config.toml
num_hidden_layers = 11
hidden_size = 128
n_experts = 64
experts_per_token = 2
d_expert = 128
d_shared_expert = 128
hidden_act = "gelu"
moe_layers = [0, 1, 2, 3, 4, 5, 6, 7, 8, 9, 10]
router_score = "sigmoid"
normalize_top_k = true
routed_scale = 1.0
balance_loss = 0.000128
balance_bias = true
router_noise = 0.3
shared_expert_gate = true
init_std_router = 0.00669
lr_router = 0.000649
vocab_size = 1359
norm = "layernorm"
norm_eps = 1e-05
tie_word_embeddings = true
optimizer = "muon_variant"
learning_rate = 0.00202
beta1 = 0.9
max_grad_norm = 1.0
batch_tokens = 65536
max_seq_len = 512
train_tokens = 303400000
max_steps = 4630
dataset = "wikipedia_en"
Below are experts of layer 8 (counted from 0) of a mixture-of-experts language model. Rows are named router (the router's row for the expert), up (a neuron's input weights, with its number), down (a neuron's output weights, with its number) and show model dimensions 64-95. Each number is 128 + 24 x the weight over its row's rms, rounded and kept within 0 to 255. Numbers have three digits each.
Before each expert's rows: a language model's description of what the expert responds to; "gets" lists some tokens that make up at least twice as much of what it gets as of all text. This comes from a sample of Wikipedia text that the model never trained on. Tokens count by the router's weight.

# expert 35
What it handles: Inner word pieces right after a capital vowel or short opening, in names, taxa and technical terms, such as A-er-oplane, S-er-gei.
gets: "er", "g", "t", "ud", "d", "ut"
router:091131103092131113131131096190161148115106141097131148153092128147119130132137088138172113140129
up0:124128074128146132140182175112143129140137133112129144112168148142124148177132111124159150134122
down0:138080135145122078070104176154164170133150130126127091150120104111157116101136134106146109093132
up1:108172130137073110117119086170138138064123125156124100151155117136157129128077096135135125115112
down1:118109130142104143138132121132149132121138113125180124104164083173100089086171104121180124118112
up2:120166090118105076088153154156116120122110125080122111139089104132125134142129088163167127133154
down2:086121128121122160158129111126110153107166121113126101118091102144102136150123156105118077121097
up3:147127105083125120137128114143128165095158151137130123123124108124094140103129098103191111101099
down3:159143158134051134150162141123155114167130122126083147149090111128143112123104133139159103095133
up4:177136110151115092116121147150174135115141113147111157118127132128097139111126111135165122152174
down4:075131158147141136070107126096090086110145130134144140124134155150135090102122130133121145109096

# expert 63
What it handles: Single consonants or short clusters inside foreign or compound names, such as b in Lugalbanda, w in Westerwelle, ge in Neugebauer.
gets: "b", "k", "w", "m", "l", "n"
router:135160113104133116119147087171136151116110123119098164096087088144108103130115124101126097169171
up0:162107109118126149112160097124104131122126140129133109107138151135119167167133122127146158120151
down0:076120129133126096132102122098156138125169090146178128151142090126129117133120093152174129095117
up1:126140098148092114117127110145122133097141119149091160113112099138125136126100138150175101124163
down1:121123110188127098156145159118125083123148114138120128136149124203118111096153115121120118125154
up2:126143080084116137119134131164079125159097163119113148064099147117108124130160120134116140186138
down2:100124182142110171138075108161110163128139112104137088140121128125112132127151200096135120147152
up3:157089127103125110131152108129139178028128160133134098135164079152150120098117115093168137116158
down3:152133126119107147147141159146142121126123122097092128156125093117168123148170186099122075108119
up4:158100121133095081105152135165170117145115165138140159128113103167122108069161100157167140128178
down4:108140195104161167115083126147096131119119132120138122119151182143127134143064147084132134097130

# expert 11
What it handles: Clause and list connectives, mostly and, to, or, which, but, by, after commas or verbs, as in Gallery and Museum.
gets: " and", " to", " by", " that", " or", " which"
router:116164083095114096138105122134116141137127135132123120121062138157130097117127114109169066163155
up0:087112086113137126139110142149119149159103128153166133157129119147135138106140114107162091128115
down0:115123119201103126163128109123102142144127143096125111109110138102120150167147123120116069094100
up1:153158134132133125116160099100111157139132102136156150147088110130117142147103103104097117134113
down1:134111137124156107158093135135113101111132159124142108100154107140122101108193143155176130109155
up2:147171105135137097116082157130123126097126159144130122128110137115114135096122104130180096148105
down2:133125147078087144135104106151104161086198146146110129162105111134150150093143126064127102114128
up3:139136110088097149082149088121124159122107173139154153168162134114122149122109102130161147128125
down3:135110135108108111128142157142120115125157096155134102106123117135135121137125143064147137166184
up4:137142092120118103132161116141109153131092131190111112114128096152117138103136092177142135131142
down4:130106141152142136143114130086129101120121116187156115168165142139123082144114159117118166105110

# expert 47
What it handles: Continuation pieces ending a word, often after w, such as w-ar, w-orld, w-omen, dw-elling, guit-ar.
gets: "al", "ar", "er", "en", "le", "or"
router:093104128101103108099131117171146138098142120141123198099141083105141144131115108077101118134169
up0:142083115139103090083164181144104178085143157108107101120108163114114144146131091098142173103155
down0:132153106103147111109113140138169133135152092168172119135108109104115084147136099130102164113102
up1:104113151126100141098128103163128171105132120138126138125124072117121153155111144119117080143132
down1:127098115123135142151088151117133120119133109133150144107181085126115087115147133155165122102136
up2:132115131101127123105112177147109116134121149118126148109123155166088137158121104128177124124114
down2:153145163119134175103106135167092176113118159112158111145138125092165163088098116103139096105189
up3:121080115103126131129139127082124148097107186116157165117158110144154141093168121087159094115098
down3:108178138129113117151130136114117135148144123118092090141090135130110142094115136070137116118146
up4:144099096147151117089104142134118127122122097156107141110101085143123125096166136117137098123150
down4:114108187133155177098075148093118126106144092162142139121136125123125158103131107130114107105132

# expert 24
What it handles: Final pieces closing ordinary English words, such as northern, yellow, opening, Heaven, early, candidate, and table row ends.
gets: "le", "er", "f", "ing", "est", "all"
router:114141124101127095103154105202121112091128130119142182131106109151133142130134082106136099137165
up0:125090128150094081085145177140105162164119156102102111100135130142141132161109098120159160118110
down0:111137107159087138096151166137160113145123118140133139140145121127167102177170101121139153123124
up1:132114140116133139110146092157112171074121105139141169166132076150137133144088127116118108118135
down1:090142088163157158109102131129104109145105128112177124156151128151146109140156115126149121122132
up2:126144128158107079126130166169114083161103132131111112148082109112125161118144094145149134172172
down2:095123132127134134163103132128084168043144131090104133138141117073156130111119149085140112143107
up3:130106164092112114120146137105087164123093152128140155150160118093162160074116068119179128130134
down3:111152076095077120124143128122119145132105143125117114114137128150123133139133179090111136110104
up4:139124101143133127082159126160119148119131172150120122077132101141113139119160110122134136146118
down4:127167148121136163090119112096130120100149121169126175130156167142147110117078089129101126124108

# expert 6
What it handles: Verb stems split before an inflection like -ed, -ing or -es, as in developed, includes, formed, served, supported.
gets: " part", "ct", "port", "id", " form", " serv"
router:099146136131136106104127101141117167104115154169130170125104106140122132104112139108163131161128
up0:109096104122115129118146133138129137144151150141108122150151175105155149167129094123135148134151
down0:095124146107114110088127139142156145157112113162157119162160138117091168165103080102120121111110
up1:156153151138104137104165093157133159094150135122123137114149060119133139140077133080116098134097
down1:108115108108161133138142173156106098117140095101126135107167119131157111121168152112156132130107
up2:120132145098089081133106180150116106140151146153134131104112125159096127117114072137157130134149
down2:153102136172161142114100162128131112114129157128119139164128113125152149077131144072121134153092
up3:131118122108144118102117084114103128106113153170152135131138117133130160085116100117186112167098
down3:161124120109103079156149160119169095165091116101103096130102130125142143123142145100136117116132
up4:127159087147083145141124160123154158100116117153106160124100100175092129107158118140169129110158
down4:097159139154143158149154126082117130084126138156130125139163148145121103129062132090118147137096

# expert 18
What it handles: Middle pieces of words after an initial letter or prefix, often after f or F, such as fecal, fiscal, Financial, restrictions.
gets: "v", "8", "c", "9", "qu", "f"
router:113140110150141082126154108145133154111121133136108135142110077138138150135061093126132105151131
up0:162098107154122165098187110126138132149151139128106103163145125116136145184095137132161129132075
down0:111149121152147131104082080133171119127151125123144108146114092113093112122155126088069106136153
up1:143136142160077128075171139154135148121145127144155112146131081126131167158103126108122080124155
down1:119141149112131105155133161112125118125099119120141091116166110149120115101152172148129130102116
up2:093113129105091098110123145141099087119111120109090152099128167168119123146142131158125119143124
down2:108124139136148151132107168151110183095122091094135099137115125114130144114146149098098137155142
up3:161118122139102127086158105123120146104117154140119134119130073119100142104118105137175109149105
down3:159116080116115108154088140142132111153127111125099127101122127141130132109141161094130119132159
up4:161152093145127088144149164168164080100123137175099125122122091154111120112135137161181126146151
down4:104180148151131169131123137100113147094129121132133134138130126130131096124100131127113143116108

# expert 42
What it handles: Middle pieces of Latinate or Greek-derived words before suffixes like -ation or -ely, as in homicide, approximately, Democratic.
gets: "ic", "c", "it", "im", "m", "g"
router:100106102075128118113123112184143142135147141131123167097121084118111114120100107108125121167146
up0:141073145127127112139163171131078129142135155121163092129143160114154115185157129097171154161135
down0:130142142138120091133102135136152139131125125170165124143127119119157114148131129124152087158109
up1:119129122143085122128146096167094139111164154140158128091124065169151122138090120114138113100108
down1:107152102117146123102135127118110099116118099092133119130148160158140104133155145123165161115186
up2:157163104102095109099124154165106105152162127142116158116160156147092122132117122130136111134185
down2:127106169095130127124112150153092123142163118103142099162089113124092145106154152087143106151147
up3:156095087088108121120146118148135157073096160134119117145138117141093083103128143113138119116130
down3:144108093130107113166119136108163090143111115188150108125118149150134112140099168092122128129141
up4:135121105134131162153118107127170141131120142181139142080113143175076144113181093110137111108160
down4:101097161170125162138120154119169125141119116148147100137140160165137136132079122114118142102114

# expert 36
What it handles: Common adverbs, particles and quantity words, often near clause ends, such as again, first, out, up, back, annually, number.
gets: "ly", " first", " up", " all", " out", "ight"
router:099168112085171112096117100142139150109126125102143177142111111120136097112072125095150128146163
up0:164106119139138092103149154110128142124097176147134127136139171112125121155116115144157162152124
down0:084110117135148122109134139119119110131127114171096070157142090114152088170116096096126130130101
up1:165136116167116144103131097201124165104110120144150139143118139102161156103086111130120114130141
down1:086133137127149149161104150168119133128165094107116103123157141132169113075159140139141142127139
up2:132139097080166129116111139137113109172142138115153142101135153111104131095101058147143101122148
down2:128112151113138145147091141116118173109171103128115064106113124134136159141130152107122083147142
up3:139103131062133088109124111104116120102131165122164181130155097143127116089169086103156120113110
down3:154121104116098100143128135136155175160115119141103097106130102158159126138105140091078101132135
up4:162135122149115091142133097155175133101124135130096130075126105191104156077107130146121128133164
down4:083110144181143157163120157133109124097143126150128109121163162108118134105117142106131134068094

# expert 44
What it handles: Pronouns like he, it, she, they, him, usually sentence subjects after a period or "that", plus word starts like heredity, local.
gets: " he", " it", " He", " It", " se", " she"
router:127109093108143113121147120138122172115120144155088136143124135159133132112101113103128095147178
up0:137122121145153113129170147135124140142144177144095103112155161121136104165158093126173119141117
down0:110153133173074079114071117133153135121141132132164127122127096144124105150117106097171111084145
up1:137154114116098127116163097142124157105151162169143133132152103123147106108060106128162105122099
down1:085132125133159142126125134157150060123099102135143179134125121123128113110194137144140137132129
up2:128128101108107125104108124114140126129134125126141127125146161158125138101148097143149095118123
down2:136113199143100131165154135152108144077186164164155088136152085120142132108120139064140091153102
up3:154121136106114132098115138116127118106110132089106131142136110119117114061118130148183117144153
down3:145101103127106107156140111113133188124123131132115093115123143153171147114103190098130122130132
up4:165124114131116120158146133140129152149114136155109149099113105131078148101155110101175151134179
down4:102129143149136159113128124096126099165133113164089136150130142142160133123100099118144160070137

# expert 39
What it handles: Last digit of years and numbers, such as 2022, 1949, coordinates, plus some mid-word pieces like -on in postponed.
gets: "5", "4", "6", "3", "7", "8"
router:115161134108136109127152130170149126116119184132127169136127091134093139149112099092142120143140
up0:161125097110150100125144158126119159164144190124093140113146152092122145197109123124148157179144
down0:118087145128119110114126149155133142130143122163180130142137117124129132168126124086096119127114
up1:126169189130133126089151087164102156090124151150154134067116105119173132147073120101130120127157
down1:116165129133157143097134146126126102116148111122123120153167131124143143107159151155160142137178
up2:122160130129137086123134141181123131143150140126138124115115139127121121139122108122156130159154
down2:140120134143118124140090149124072164103158130094118151159107124113119150102125185067115129125108
up3:131112169114099096094136083145152155080132133108159135114108094130135142087141125124158077133131
down3:122124123141127102134105160111164124185122118164140103121063074087119146112134162123114117120106
up4:106152105163108118131128147130127125111105126195134154141093097171102106085147107126138122151153
down4:108138153161120133149086106061096107103105155124098098143127165135150121110099138106141152137151

# expert 26
What it handles: Word-internal pieces right after an initial consonant, often M or V, such as Ministry, Muslim, Vol, Mandarin, vs.
gets: "id", "ak", "k", "ill", "et", "ad"
router:130134129089143078129143129151145158134150123148143126081107093154120115115120135118142087166133
up0:176108126138148135133164161107126126135123157162097087103129171082122139168124127110141131151156
down0:114134163153106111165114117140134128079156127151184099133130141105145142164113112103149112136110
up1:144122157134124108113147105155137129074134122180141163125158099151138142127116109128138100147126
down1:132150113113122127129156172155139121113085085102138088105165147141121111080180156128147130120114
up2:135136127098118094103136158096104143148143145140136146085119126149135099102154123125151094126163
down2:137132144146138106123091148139144141093163121084166143153121085114131138078136172088144069109120
up3:126110120069088132143095144133125167080154125120128153099135088145112142083133111121167120138142
down3:114128128131099153160135128134134146176144130145097121101116119157183140118145137109125125123150
up4:159125099153108105131110124142133142129114162155158140089138113156106126095132151078130097148144
down4:088116127145117117135125171142115093134096134107158128133124134119154127121101137125141118129127